From a checkpoint of a small mixture-of-experts model trained on Wikipedia: width 192.
Below are experts of layer 3 (counted from 0) of a mixture-of-experts language model. Rows are named router (the router's row for the expert), down (a neuron's output weights, with its number) and show model dimensions 0-191. Each number is 128 + 24 x the weight over its row's rms, rounded and kept within 0 to 255. Numbers have three digits each.
Before each expert's rows: a language model's description of what the expert responds to. This comes from a sample of Wikipedia text that the model never trained on.

# expert 22
What it handles: Tokens opening a line or table cell, such as Candidate, Votes, Pos, GK, along with the and single capitals starting names.
router:152109108102159098144123088101162109086104151101121131118104123127158136158129109112180157163115103126132093143117160141127145115094098125146101141119089154127121129121171114108127115146151089116141150145173151099153169100133133157104135157103146139140132127131089093133117123131137085110149132103147148107097136143076135154096178129161117124145110124091121169132144124093124151131153085132162123086134152177138160140139144116092154135151098099124123153142122102104139139153165103122167152172103129092156102136141159127173104166124123138091113064108157104111138151139162135102
down0:083127123150120150149099095130172142138101147167149148119146089110112161119156171155133168132077115092088141140169115136168153161116125101113156113116152110119085106116115104135108132122123119127138136091138149125156087104143142137095103137125094108116141118099092153126131107124164111113120129109145153117123083106129131144131137171111120155199148128114143107132138128117112143115094118165106131154171149125134105172119106143129127127090195156102140113093139132166106096124079131123099144118160121129129104098120146144127078144099134140094080106107132160151164098127112072139
down1:177163110098122176101166119100134126107150120122121147111130143157118118128100100140112119127136109160108159126130124093122145131127134137135116125109105094147115140107161105168161085137097120115118135185086138149122103116129090142149156166102163129145103137162138101121116094140067122119107083121066226105144120162130142106123145109170109118115149156143101101150107132112128127145110090139121127169154094141137128100080130135092117139176124135149161138084129146120155157135101151124101156102156153145156138121136121150134114129130115146125107112111144159087131114165087128127
down2:113095110177164136109056090128131114157119113123098107116110140096145179165181136127094128088130108122082113129069149156165138118121116104149111119105100147125130166132113121142116126118118115156106133133106125112108153113136132136163120155173154127101103143119130178117115170106139150121167079133101117130156195099128151108123103136093113100143135087103113142126103090170133107126158124090113109085110143134179104135131151122169134109135151102151146121144174146148149149113127126085152121156144139138150126091098130153120151132118107129093117168123106135152114121142161130141
down3:126132108108122107066155164094121148088145133148163133121130115125089120139120146127077126106120136098139144135102134118092068144137103138126108126145162159085160140128131128124156099115125097120150107107148128144075080149148179109094165135145114153122095131140117071137126092132103205130135170116087121165156128142092103137102113124120142146127111129137098155155148133093154127125095154113114128120116129139105153136124147076069103163096094124091088168123145123134135092150164148133114088137143107135125134144130129122129166112126111108149125115146097116070143140123113111134
down4:132119131170155098098119161166107112127079098140136140124153137125135116117119163134105127121129154091146105129127179137109101138184179131147119121162089138123135099133129077102172140118129133150140101155169094106103145107132120105164127108106161095103133138109120142095155121116070120143108153127124136128094125080140118094147114103126130138083140183146156130119119136148150096163144138100090131144111115137108115094120126124148141165144151153112122136120108051141140104142120108157136080124102082182145123150114114128114122108135183101161127115145130170086134141169125125126
down5:127160126112111126146178148116132104150103109162136129131158130098095120106148119137084148105140140143119134179106097129123157140102154117150167137125099117091102134140075151088110180146137141084129121158101117131135116107131157135131076151122146218140115103154141134111155110140177123108135137126152123143095152142137163145158101113159140174067115120093137148092115111091118121121089130104121131131121111136134117113127123120116127103093154145166072103090105143123117121093113103142143144098130112144128130111092180097139121104148103135116157149143136131164168117166140090137
down6:126105106177118125123122164188121072108109111157118110135144120152118156102110099126154099142116144148130110118135079144165132150128163097099163158135108133142164156107121145131103070066131147163136117113072132122160101174122124142080121094132164109113139156121141171134152131102093123147122121101149144125140135140104181144094122152153121119125113131114095120112168125102140162099120091090159120137131138102138139123136135067165116163105142144122133144123124144112130159117074152128120109041108090117138127128126149138135117145119157099144155122125105111132113146123110126145
down7:100097167138132142170147125161116097144119105121139156124147102126113088102091145126125157112129094124121118113119111192143084137128091102081129143142107143121147119162151074120151124136135136149160121173141119140165098111094103106139086141129131102132096129105123096134147135092096129090137157147120136088160150107165126123114107127126108071153135094120099083148112130128150144133136125133105116144143058092135123164141106125126137112105125083146074082124097154149145124172091153130132104110144122096164149138198139119092137117127097118142166093118133101135131142135135122131
down8:140088117118133146077122143126137147075145080195146179119139061144108100112132138145163097135141076094157105128110136148108133129188146115142133119166109133112094110129107163160093089117122174119149117193145106113112121112119151099128141116124143106158148116158084137129103139124122132108093118137113148162098089115134145111180141151099143130140137112128109124094163093176150111100116143094127143148120128130129120179147112129071151127116130122108109157122139155139146142120115158114133150144143101136103101159129128115142143159102129138093130162158102153110105109154115118122
down9:106150138107111130155144158206118114123131125145104128133120128190121128098113143112133129104131132118122137164123158150167125160106124117113140161145158107116103125111127140138152151091122074114152135104114136113167107111120157126161102148124136171146114124144098131100155119112105129133125096131121155149104138142101142135113157113116100142126112101134127179109114098121119104155167083152156077124183082131156111169111126128188090148144098129080135111137071114100137165149111142183133165131127147119117098147099116120087145103129116145138132088080137174151139142155145123162
down10:105161152131148143101117118125152113131130111076113122162130140123088130128150176158147086111152140123123145150113161098133109170136112116162162118154095133126106138137163129145139099100177164090097098095174140121135100151152130100148142120105110141142113086163115143124136128140131068096142146115131132118150193174121152144117148111129131111096125145149155137083152133145134108156144163128147128127062088129107128125130110144148127140110095077114150133143122081154137125101164150091090131152180093101169159119123127140135132123126138162136107136177102109097107147126097118144
down11:132083080144125149141103138162161171161093136097118110162148145122084116150082113163120103159111100138101143136163115122136104129114130110126128113102107121135089115114163154104151153073098098118145153154114119114154077108121112112162113147183133179136129132104150151110140140101129142140127143136109114131158105121129135137155109132104106127127103134151110134146121144191126117158119105112142189121105142129141167152092103064102103122109084129161114142089155130110169088117095133137113097157131103150146134107159184115134133144139080130140129148115085146128103146126144131112
down12:113119123111113111162175140125119146126196130109151117120114125107091150111160143095134164121192148088144142126113170147121102092108113063136109129128128088110139102134129144102203093117126140145075112121122140116151107121096145138123139123152148157133140109141113138136102136092152128070107077128134131099116115154159175116158131126119136153149113134152130120139169176126106128158150105132125105120193083147135166103101149145144125091141094071130123118096147118139147178128153144108148129124114106139111121103129113071125131138139151161125138104101130118108138149133126144139
down13:115087097149133114101161144094105131126123128149115122144158122157152121102118116144135135142134184148112158162101108116129156136160108123108093112092083134093171163067170132139095127167155124116134127127168153122123099141110137120128116110119143146144121136136124130126142154101117088132149151139122133163132080156139089143128131107133147113140089119078118146158147096113127105137117140141144143128139105166123107102144104126124126145113110114168155147129143108127096158160137164097102134135117115142139150154140106100085092111117136138050100079170133128126137176182144058090
down14:143121152132112138134137172156155100141140149108125078152159128104145134134163129174106169128101156114134097145163157136134132152136141125111098121140102141112149146159130086158097159091072110127149166114110140135165107153120139138118159161122141129117158088123138124137170139152112124122152117147160122109114103101121115173126114116081160170176125075094114129141120115146151155144111109124159140120157146125075119116128144094113136156086152102145140121121173077181137139133104117125132142136133152103175109131099108086140130089123105171070138137123136111122074149133145121102
down15:106129157123136104179164140166131118137120138159115130135121112103116082152145118130120092117152109161159179122120143080128166103140116121112105128128097164100180161129076151131156165147160160134078111098136132147115171107152131075135095109134118147104076126103126125137129120100121135118099140110127101124151136156108198171138142107136125135087155135128134164125166109173156133135091108150117116111100149121126139068103143120092136143115142156123110155090111158102083140126144145124121099153101106112145109101103157113135120117127150153095117121104162109127124153123176157121
down16:152132099108082182125101088092082109137130100141171118099106139127096148138097165115132107146165131119171141142114125138135146169137092146128152150114139128074140089083140122108113107108092109155110133105162123127118162107132130089131136109132159180099124134080109112126113089123122116092114131131098109096116148108118150141098095122154093123155147159115133135124104124123110102111164120131088152147108141115097055155136113120098089145168134141154133146131120086145152117119163131104101115118166171127116133099108130130088161105128132093104121112164147153157119119144165168134
down17:145102129142147069145106093119116133143108165111106093127146111136159202111108116180138133150114140110140131094150116130113124154161097130165138192119121117097108088119156130106099122122153098160132092128134106109109150088081170132147121134113108164155115169130133107132137124117136153136166098163128122076165146138096096127140128133104129123150107122142150137119150129115118129153154109143163139128118137088153135131158102156085155114152146156163121135114072126136115123130181189146093109105104099148123111153132110138119097149147153168103127127115166153132143149180114119136
down18:146134142097093147103138111155143148118146170161126111150133146157145135150157139111116091118067116189121150151165105127088166130133116129167091137180142109122116142072129069146110140110149115108086126082116130092146140138162101120122118154134150109158106159134154124125156059118138121119154158114153139189142134131113098126115141153100152112059113115130131144128132128124146106114147175158139088115101095118098105103145166165165113112105126149157110156118126116137171123120137095094137115101145122120134126164123134131109118115123094171132130121167113154120140142130133123157
down19:163145183159147147101097130106137115135073122135108133122122121128086119090141129108157134084142105130145176143088110137149133119129120149157141101144128132138149152113107124104146101106136105158171155135083151143141158138108111099108109107149111110145110116123095087110085140178081129086149109114130094136119114097071137154090119165109169120135110111129187119152149108132166149139156106120142133119156150146114102128145103122193127104116098194126090116114098135124128133157155128116148167133100157145129098109137126112115146169098119088142114130134114099092162123128106121114
down20:141148072120145122123145122092107100096143133158113107151136132151111129109121133118098135093107116115147105116143101088106130125134133096129102115146133119103125123154145119136094150087136126136147119160130113099122123155121146082135119172124123094128137150124127119137117137191129132139162132140116118156066141124115093127095156120090057121119133118145158147109158140181118126138111117146128168156134109120104130132120130110140109157153124122144123078100052100177126086120157132111151076117126118133105068144127126108113105179109124125106113119105128146061178149137085161090
down21:123163159153083149112094112112150126084135147119157134158129121143104138123152132136141201168134135134133126121143158104133096144098109169141098149134152113167087137176101136125142149123149116123124168174101172118109149117162131107087130114116120117118104120181149131110072145183126134137103157137141126133105114140124134142133139133150104115140153140159136135121139115097179113092137127145158117125138129120122162136138157139124076079109119151111164092127160189110065160119132123122122145129108165092170134123138105103139125101122137112109108179145150127099150102135090103156
down22:136144092143084104133146139137114135086118148146133162104127157116098153116107190087145135132125122107138137124118157167112139096121075120119093162136122119151159099149136118163155169147143147156148123140139145091144123118081111143101106170142151102125140160142115127104099095171105081114077141100126120109119140115138134117156129114107153102160113172116122143152074111110121106101168101108095120123092142132158121089139119136152078152120131173113143135096120151139125133137157128089094098149135150118138173124112120068169113128145130140086147131161157130107128124138120153071

# expert 30
What it handles: The word the or The, mostly after prepositions like of, in, to, and at sentence, heading or table-cell starts.
router:161131129153141134130140122129124111095126127130080097135115159153088124100121158139142103185169153138134124104128154145161107116113088118152129195180130137109157131097144111120128157099144104125125149164110130105140161155091132130165147154137163147104113119112116126111155092146082118153163150152142122134150132103113121166112105141118104149118096141128119148148140172105100109118161093140122105084142099134144130160111133131111113133128154159157109144158142152162167123103158091091133125129079112116173109121162098093149173183150114136089125090112113096118137144080134165133
down0:120158131136165177110137109147142116175115124133124148133107073120122139125150143131138143132152180103130152066121110157116119110159166099160113166129092101134091123119140179141109100119117116116114127110104159124104154130187148137148126130128128154149111122095129113171122148153128122126112080138111146141131113150145169107133163147140132124091148100156128133127120130177188125134186130136138161126091105129099132118129145127131146134175159095109166169099133115107133141127129169134123136155159098107108154130121110103141129082129106156140146140105137164149135064145197108154
down1:148081116136146099112151123088139080112106102100112173152164160141091134155124087120092147120155125135139148150102149088155089139146113130143143127129111157132130149106140125138132130132142142145102181152137162101181111116119132135129109135113143103164146123156118119117083122140164169112126127122138187148114119131123142072129147123133149065133122141174142155136147102160156116149120133131115140149131085102134122181135124129086178084122150124109125119126135155105112126131124163119129151094121139108132127098123149060103078129127114122104171117134140077106146125131186162149
down2:097116127157108114109103133137122085120145090133166140077114107130149113123125139125164189147100134143143136095058143125120122130103106077098122168129090125128171102142127126131112109132140138132131095113150136095165120164118129112134119162163137090143152112138140159106120169137166124131158052116130086156142116163167139109147139125118127104086111131140142142143146145115155111115161168117117171112184119155136109147140096154144153122132128134105126132107092126100140132157158158120120144138180142168158091149142149099122159093120111136126159104118143093157159115150109150091
down3:114166181099110119118149136116111083131147115138098104119134134145170138126099110105185117130100104113105119140172157133112117152128153139109145149138083152128129117139147114092135154152143149092130098164142140157133101162099155162160110126083122093092128128084107124118136138127125154092110161152134088152149128089116111183131148138098127138108070114106144120102153091095124140152142109142136105163156119108137134132145122167147142150103137123153144099145083102141144105147130124151119110106125172088113093169138122090130126075110159136122135156098135091145106136145099182083
down4:114122081071134155126133103168139138136149098130133129133114113123117182122107129072117163099140125182113106070108107123125106105148119160106123127107122106115073139096150184121146128136137113140063132123143147102128140129135132155123098103123143078149107129101161127111105127079166169161102131099128136071151106114137150107160124128142154159127149081094139144151121098163132150092140121102097117123155150110141072116079132170084132112140158123109142149123110101087127120181116124116095125123141116123128123145103121160147106105112137146122125150125119115154106132147161142112
down5:118125155134101164148106079104135129144177118142085152126157109132098132138116159131161101142121129101140149087121146125136143127123154160151129137112134135154105147114151112122161124147087110145150163159127090131067162151098137134156151079117126134092093175137116087134125141115172167114099154132111128118139105135140110126163113121129067156112158076136069125116181120131097114121109175160092147136180145110101129150139144117111114134132128128131107152129153146130113116101155126105087101136124072170121150134151175168121091136126170145117152164131108114131121130140145120149
down6:108174128125118109132109130121162145101153154139083101120120107163122147133142152143109132102155139148129174153135110121134116158132118160126162096107134184107131125162114132067114111123119165149123138130084167169107154136148127091125135115119108145085127110089129141155132110132116118133107114148138122111103102125153093148139098117115144113149161122117134061144130119116095136068115104134162142162132163158137166117125116131122171110110118100107115114130170103168111142100146114127155073167111130117128131100154072155143131162178151121171087133119133142164112100159079112160
down7:127138171146130158125152115167132145129109126118175156124116091124119125115125142165130133131086110115115170147113131151147124141181142129093144118076123114126140149129163132157088133111117121131131124158153115163147165140159112132113162101130117106130139143143082160127109123125138147169136226181182136155139114116117136143141103100124135085090145132167134086122163122142160160116158135117127126075127112151107094157121103125153176137103116175118095146147163107116147116127168098118116133138142115163156106109136150112172078122128107144122168113122144131137114144157171127123
down8:113098152102115106103124155137096114117146101077095101139093134140157113112092164154128146134097098101144073122077129155105179083147069141120130131128123148123152131144119158113117137136167172167080102140147108130127112154123108167129105156092113129155171162122126125126088098171125171130116137131097132105141148106125123098165151125121122155138161137131109116113096151126135097135131170143115165134159155097150095171142121100139096122153107155130098129112087103093106157158148128155131143128177107113098129113084101140124138121132129138127111098188140148127106126120126125153
down9:106096129165125075180126129126112073128164125130073135100123140140147118117128152122149106153110154155106115147082135180102112150107103098144125129137131200106123067144137168112149117115132119109067132114129132114154143148095111168137134152144086140137145109131126120119088122114113142136119113072093129114086158127121134142132142158089156159128159162100134120084134135106111095170116162112130145115152154146133159157117114134135089126088148140091135103127137111142137126141162143127167121116154139155114115098146123152140181115140097126161114112148148092135126110135171151165
down10:159131117112120147111174129111140074135172115163099148168120123104108120148155119134135111116126157120133141101110120118134113117123145151125161118123162069119159127178067114122101138161124121153147107087136181113162152066137159098120160138128116111093123114080153116089138135151136100110109101144099153189150149110156180163122160135157109115132132119106100157150131109157133147114112125094143102107123122115162146131111154131123147130152117104125116167131124115114135153134140109098101123093120145110144129101082153114099150163048147129128134106145133100124139138102165160145
down11:096142106110115116149144095129132144128110109089121097090130155140152123078136142147140136161152133134125118139081140082144163134142113131103130180136137155119146136118157117099115141150136085137168178124097163095075152134145070186160151110165160144147096137180112103085158109122086096092101138127162124146114137136090136123151107142124141098115114076123101104158141125136154083087141093144118141145127118154135133136119120105138114121158111143112142099142099131144109128124137125115110123136129143094114092092163110081113137155099094118129115128102134159131125118182129166094
down12:163119135146147098089143064141150125143121129105146095101133156113108115101100121134133115153123130138076105130131127054103101160098113099150091107115085161154135123143137147093110130108141119125104105122104146128107120108146150099187139127114181119181087105139164097120098125107137141115105166163097144097130138112150136155144156153110079132137120107127110157138139109140145123152111105158101093142139098136115130129113144142138121098139117135153088175146106166127130136110130127094087102112164120117099170163073140100116150133137078121101125157132127125142118169144100114161
down13:133121122152148121100110162135121104064132134151106096116130145125073121153137153142138138142119146170128153121171144122095141128135088134182121154134129139145162104102147107119121128144159120108150125151146158161131170132139100148091154130129128138115159127101132130123103094176173094113111148124144126098098122108128177156089129097105117110139084142142125152119156161117117132101150100099118130147164116153137152152177139089087127127093120106159156129134161096125158142124177125102138141140097102138134129158095112050135097151091153110107091154159121163128113153091122148158
down14:155097109152149086112144127152123143126161165175132138106108138154134150125104106116097105139163119086078132162125096107121144133159129113063148108164144159139135117130144147110108075100133177156157119116114106116098158119114106140137095160113129145111150121145149117092138113116114143137129154108131117089113127128147145080174167128150098117161088103157142125107141092156124129143143137167133194146139136126100159128151131135073123113100111131149179135106168124140149087113134100118170147101147120159116151134115150176110151124103131128143110146133161138161110144169111081134
down15:155129122096126145136149198094134150102110150159168100129157154132109150128141130154137147122114129076120086118124155141137119175106115103139155123162144091131125083150132115129131072131111140134143081131146121113140113114136074119136167136117119109076124136119132088166112181097136136104138134105159142119082097100084151096154130074102137118127101157128131147116173133091166121090132146123138164180116158156116154100158164118092122110120096108102161137126129104148121126134112135129121090141124127158144119153133136094108083130138153133145094128101105123089143160110104110148
down16:123113153169124151128128125166138122105133139124147138112070121110149122134109135107066091120100095140111151098156109115100159153172135101149110148100120128089177132136089128118109106122154159131108148179068162087092129128138118169156116187097116185120121113128111149128090139123153124104196130115119118103138130098153103098127137097114119096127140140090132103134113149182140120100129134139141127103132153122059119115114147136127152127126103136135111133126138126151120112137120111157120172107096137127126137114110155134177086145139135133100136142149134172084113097157147096152
down17:139156106135118148138116099149084133131141183129096147171111116093122120173145124122149146103137085114120141153136108116142143122108078149110146119142197105119101116149135101113123107138158175100136123145123068117159123155140118101144149115170126158120106086111103078108140100111149140147091140086130152119181080144092118139153139142137160117095122113119096105114102071082140096108117136146136113150097129104126133109131110143156159101118098125155121125132104135141132138152114070115145102113122158121134124127128124122125124129090157141123082125196151132139133176137110079133
down18:145127143118099102133113175165136159119151086124125114104159158143150139108139122142123140174129094119155104111166091158145106104162119136103128082141143174125124131139131138123148102144103149106114128153123156154115132096147168167186129118155091100117189163129152143126105112153128149116140141101107136162105142097130126146136148097141124128113109112119148161147117125118136175143099114136150098114140142081120145115112093127169110148098106142073134130108095181131169137227108126105125100126141125148137152165127125149133145114154129156085112107153110125118132094118091108148
down19:121118147107157078132126188120146138104099152092155153132118090126151140146131109149110154137167073127084161122112116123109094126106108137128167141125134102147174127162125104143147122133111113121124119115122105131103123167128117113144136138158143124107151134119148110142152174114066117118187074104149099158124093163099131127109172144113125156147138135155146134168148092146176124109121151119081142138144114139154134146106115101155112108131129094127140103127071147143067107133143110139135115146133092129134109138117162203081128168127142109154163166125139126109117146155127133133
down20:080132100114091109206148129136103133137097129128105139086124117112155133124115163161128154122143126129111160118124159167115146119087081076173131134101139112059107162126121112064116117131166159105115164114133101142139160136093092131137102181166137106097121176114147122135167158164134142110087089108127111128093103113097119110101105143127118118109147144123128144115125122143129157106109118120116137153117135119159106147134123113136093144145121167156142090149136097109121095137108140137128137134101149102106099150098146105149102103142096137118133081120093186120134157112134130136
down21:173150139124126139114117184086116155101138116107151143148129131159112116139129139082141144107098127105139144115139138116124130134126130095133156108142099124146150140086122145157127100158107104138103093087169136161128109134131119090074126136105068073132131141106119113095137184152134163119118115125156113152160137170124117091127107171141092147123148125149152114128124161172144125135095132057139138166105099101087090070129115142085120154116134107115087144113138127165138125158156157106099122139104143160145122133129122117170117127112134126102104164079100123127143092123157111141
down22:147113135100097128155116141128159149165125146111127125103149150136189158090090116113104147147118134134136092170126099118130110147116171161115120138142104107137122145137137104122111150122108090155116113162092103135121111109110156138120140115097161126145137098102127122097129120159132104143105130122074145080054153141138106146130096120117158136129113096147115156056149141115129119123133142180114138090137134159105136114140133112095129150113113139082139091086149092072111160148129106139125153094132154187129143167130100120085126134149132167117121172155118118123095094167147101144

# expert 51
What it handles: Line breaks right after page titles and section headings marked with = signs, such as disambiguation titles, before the opening sentence.
router:136130120114150088128118106107088114092162140155098142142116100147141114130142141124162117102179096101115105129139128131185144118106092134141162164109110089092145132124156099120123116090092140115122122178145107080159151135144121147175155084120156158089119110118136089168111144137133183090131078156101107142149135058113140108120146135171154144150084092139117130120132124112118161139163123143133143089122127151136164156146123150114140119136116119128135097118097144172102126137136105107154128149117129106127126121127136149132109168103146158157100083097139103135161133078123103149
down0:123147152126104094127125149120137089122151127108068137137083110089136153069140099124085122142154124121122129144120144154164145100068087142175110096140148131130126156112111099119151114108097146136132110142088150126125151086114126111126132153142150095110180100121144127156157128121111105150139096133111090133160115154120116100120166104165114125130111136111115109119135112108135159143121089111144143122160191124141070131106091094131132128148104150127127100141129142115117121136129109118150111125136113151115116111077172051142131168132119136133121136152205159134154110140179150137
down1:097104143125130152122126113143131146125088130117090145119143115107110102148107091108188130110150115148186149112148139112126124128126147148134100096118141115149097109120132155150090127103177111099140117134136125098105152165129112113105124106085134157102137113136144129124061093156173113135116127116109144125129167141144152140137141180188142111126120102152168080133122110115133153122136127115109145144133151133113083131100113133174136188128153127162084089095116139117160094149110127122160169123138119091141121093139142162113131080117091125175156147142176092081134116124123147099
down2:139128139111117119136114105159115075116159108148134124159105119121116122090113078123164149152113182117121111124107128139099126117155102124109145120151091106099143160163131093135143138101102165137120160152175157134122141135127108101145129138125144134151103089124177112119104102128126150100107141120102159150152123109136111142152155136067167111156159139152111148135130109129173143168141140107133161125154114175061082164111136150099102146102136129122158167103128139145148150140137164124167125094130138120124169134134143096139132162162155154162093160099172104136145125146096180155
down3:098106088103140113151102154144140141150126114148122164144145129172123168107141135101070122164134133165151148122139127144130127116114126080133111134133115104148096171119130118149083159147141133118116160095129108132110100105151142146134123127137137135177182126115127134132130079124145118131203111130117109112136154129138163116079160108127133100130154096131149166115119107163136150131132121123163116170143151121077122082114088146157130128135105098125104113116120140065073145172132112105147107127069106138091115130120146066093106112109153125104142167124127133130096093113155149121
down4:131086140122123103133166091104128106130110104148143180130136141086157094161113146115134136094193100151116110146122187140133135112143111153130134104118115089100143148128122107152156146135118141089146141138116136102133134119122070123113174084129153138063124147152120169112154107135145081143112148149165184122095118106099157123168183129157141148132090118125134127144107119155127145141136099117146147120073096164121122140114122106128131136160082134149113157141130145100131091080141133135154143156117115135129154121101102107125145114103174125136092139123148130109133119139190136087
down5:098115181108155104159075144128144109122128149142174144156146138128133176126168122147119141143118173131127138130119106135118108109119122127091126111146170071150100123131133131124133108144119115126114106136130120149123160113137161110121132138124106164092075115098089120118133159074134115104163133113139136182104108134091138127167098136117155128130132173139129140147075137094086091120130128134154136129100179157111109131193127139124121094159141139165114197115116110118112125112098180132120142077164117107086146137129143120166124144140121169145091122134133104129089139152141160121
down6:145095136139146118135150097120104116137157166142143129083144120145122077134112126113154143110170074120132121142143141119176148155115123131110119167108114118139115139129107129121127110146064160137159110122131129157134108146090130117146135162108144175130103120129135165135138132121122130138151119133128154129145142121160151114110146080180102147113146085149112160136126149144144106102064091154118137109097068108101096111163124174142093101150096089135132124141145103131096099125171140152129145137136148107146099126107094076104135109094108134174151088093145174121096109161134091166
down7:112064137137082123139132115126113123127109147091082142149143133167128144157124160130119090132145132147106165133150072153108103162156137091144152115092123155165107102142124141101175114156128130120122118130073149096120124147097134121138129124140086122165133139117136125146154111107096155126134101095158118126092132153132141138188141167100103131111138095163151125133115112176144105126113101104096091118105079109173134127190127148112111088082127167140158134117127138137117095124123098121110120145115142112143129122095133124153108072109131173146149142117119085120087146107123162096
down8:173135100133107139165163115129133049102117149100123164120084105133131144104126137132103105201129175152121110085121132161110150137136124146117142150133130113152151121133142082131129154094127118124147090100144133145108135146120134146129125124151133094109143121127123145125130085143141140173130135128141138140103124182096129143130169117114132151068128138140134118134148134152181089113120144153106140152149154129146134098067114175113127148098087101175133163117113141144098121180132093113120095121141154120111069153172151088106130142127085119135133123118157115128113104160086128117
down9:096097146146136110112157133171181121120144108098116121087112148139151170128149089133146128146123103148151126132103122125107110102150094098154104132135114153115115091127122140146118175104114138098124065123118151151146076134091140105119123125142092063181142136110156114133090142164098114145089062137100120127105099163124092153161125070122120136146143135115159115118098147118168133116112142122112145140124105118143128111141124099131127078125144143132150117142152117118112114158102100088146098146094138150147098146132071145125142119139177079103118106114136138144107125093106164105
down10:137134106128152091129149112086137125101078141080154142169179138129118079173123100104147141119154112157114154126114145083145171167143147172146125121102159136100121133120142148100140114129131118105144137110108126109103127115115127102127157174132119148112102109117120145114114137158146132148157137145094111112161132112132186108132087117113097134119126108110124121108110093101119131139114135128124081124086147101121138114115195151136136109084133135171089075124147142151144132151131094163158172153125121094146131075096138136162118076154131103157103124121145175103083122131158131108
down11:146103131066140137113133110085106129133108131077146125154119117130111108118132172109144098139138143157155126131153130114133136151150071135133137147126175079115185150135137138145143158141146126114176145124116163106151116082144131182090129158112143122075153130133127121123113080177177126066112140153112138116130131122119162171107111147142128105102121106145143121141130114175109097124159136151117145115149107133101133151103118152130150130134144127158155094100088117095150126093124146085108091126155172117133117164095083156076154114107133091121124133112114150113136148129161146144
down12:148121137132146151117124113118111140143129140176135095127128126153107145160173162148090091094127143119118130115194103115095158174101148098135092115089150102103126128083153098164122114111103113175141096164162106121111124118137136147098136098137126118152092120096153139084101100104122162113114136127162148139111135146144103131122140180094142141122108104126132088129168112152150117141150102139147149135115120145156135076131126096123104131102153088163155192109107102141122101149138119147085155099126125124122149076122114169107148078143122133115164117100185132149116139135133104114
down13:144119150138098129161105103143135113148128157136089137150121115133145148097135143127113175131171075144146066123140113144149131155100143192116107117136114160087148153156121159145169142094144132105142088142130109139099146108115143126143104119095113145112135182172135166134124119096085145130133120102075112133073121114110143106097109144125108138122162162102096113119103125154083071163135087125121111098123092186151145124093129166139130135105127114137128161120158134149168109129146142120141135088154135097104165118117104117143174118113126136123115141120117106140159120109165150097
down14:112130124127160138131134134172131123104165107111150112159160097115088117174140094113117087116112125152097141141151143163157072132113154107142116085146159146123119148139098097134154152123100099144135107155113164158096095145129122147128117137108052146110081131147126124135147145119096162121114170090103187133124105099140170131097136115186153116116131116130130097110152132158160110115131121182128127134127149126128129055071114105128125093115110118114102094117143090113140143124128139143115110149092076146118141114132139142095118134130111079160153116113101126088126120106129114137
down15:127151106124156153125136165160144121176109159129099086128107097092178120144181129168146098171139122155111141107140094156160162116135114114134107140143145125094179102110109096124135150110131128131160108117133078135152089130143161155108136089172120137108131091126112124100105129102128128115154124161157155143133121129088156131118141126137110146138136125163131159130134123154136110096119136156097135146086127149128113115110117090113122119102142157137108132111151109139124116097121113180104144115098136139169115132109108192135124106167122123088090137165117115092162172142113099045
down16:182125119106174105122096186118127130157171111085072132107110102121111134112111149118104138122152135115166136107108129150118135098144129158126149164138101114140137121099135137135104134118185136114128146135123141164170110107097106154155142167133133148117117123164106124148107117117109147147148135130164134133134113152130122041143080135124195162117130119106120098087104136141149075088114121143142143112152167137126128132100092123122117121139109148114100093153118153113121168135132142124123135159139102148143157091105108091166109172145100114125165112117176147151148164143122170140
down17:149134115135139149182132106130152130114119135136105121139138127119130117168141109076133120154162179111126096075163127160152090109168110157092150135101113120091119125147114145142109124134138136125162144116129101129117136136139086112158099084147134152076130123087177138127101146151113122093132176147090148153167136134104133164125107157148145117138098159082156112108124119119106139124116137131125123122179157119172125124129141103100115117140120146173144146170083115146132111138137130151145105158182054120138132091094092111148134129119078113099153100101119141093123099124142112158
down18:149130131155121088124090149136100117154193113138110106125165127162115111119117071124188097132083110138122082156158142089123131106110153167144124085164155129139114124102112114102106167107135127119115126085133068120109134109097090112141150117107127150162117102155137117123150125116119143107128116154115123147120127139104141126107126146118136152133096109135117165129171083096114155138120104131136132141145157159111142130124145126144147139171078129159138108152136093113123118180134068145117149133106106143170146163161102173166094159177145155103102146121096141093134125126157120133
down19:129094165124078119124137097127099105134134140144147142113138108138125144087150128134137146118124095118125102149085115126136092142161110130142098144159133168122105127149125174120125140126129134146132105119069123137167088160128128112104102134165135144183132110116118191128143091116101071146114118107131161155156157157140126145130106117121110188139124117173108111107125118177153134112092144120099143079133110110088110128148131117126084111096120108146076118166120203132159105118146137100101096136110108143113146151121087157122131109109137133114108106123133109119127159125178119187
down20:099166115142107151106143176157095092116151149191114111113147107127147134172118131123118141155098107108097106151123151146098088117109112176195113153090141122137103118145143092139146129112130129149162122154131133112124127097137135121116178151171160127124146107105143104089137132133135153137097149107148133128123124178133126099163092156150135127135084079103147155149118104135130108160159154130119105169105110134100152141125127119121137155123139100163140127091155141105118104131163159087124105149108110153161094146127143102102143086163130106143125131104153087054135138107100126104
down21:096056136117122149150113100143145117120133170140113132153112153122166176138148132141121127144127157136154102122132137092143130128129106078142157121130127169163193162137154099151162146093153104132116140120128136125132147136106121151116113126113155171107129142098146079122098118109104118144087121114093129112125188114102169124125171140135164131121145159124143095106084135133118139154092133121158122103134130104086127126120116140132136101123129123160161159119154123116112118144142107132197111100114180119102148167101152099118138163187101158123151156107102110147095143138080148098
down22:114131129161192142118153120135097129150193176124139101139142138118128137133150115137155155125137126097160147134098074153130177128121124112133148169124138152094075099134106147068112135139116126142156146099102121142153124120143120126174192121166142151138139155124165114147115121155124168115103117135142148116127118148159161143117122116103104076135145153105092137105135127142098089139113139115099115144104119116115111154110180125145097127150127131141097134177125120124140142163127103171120094125122096102123171125171135187100103104115136125082122124105072134128140099105120164125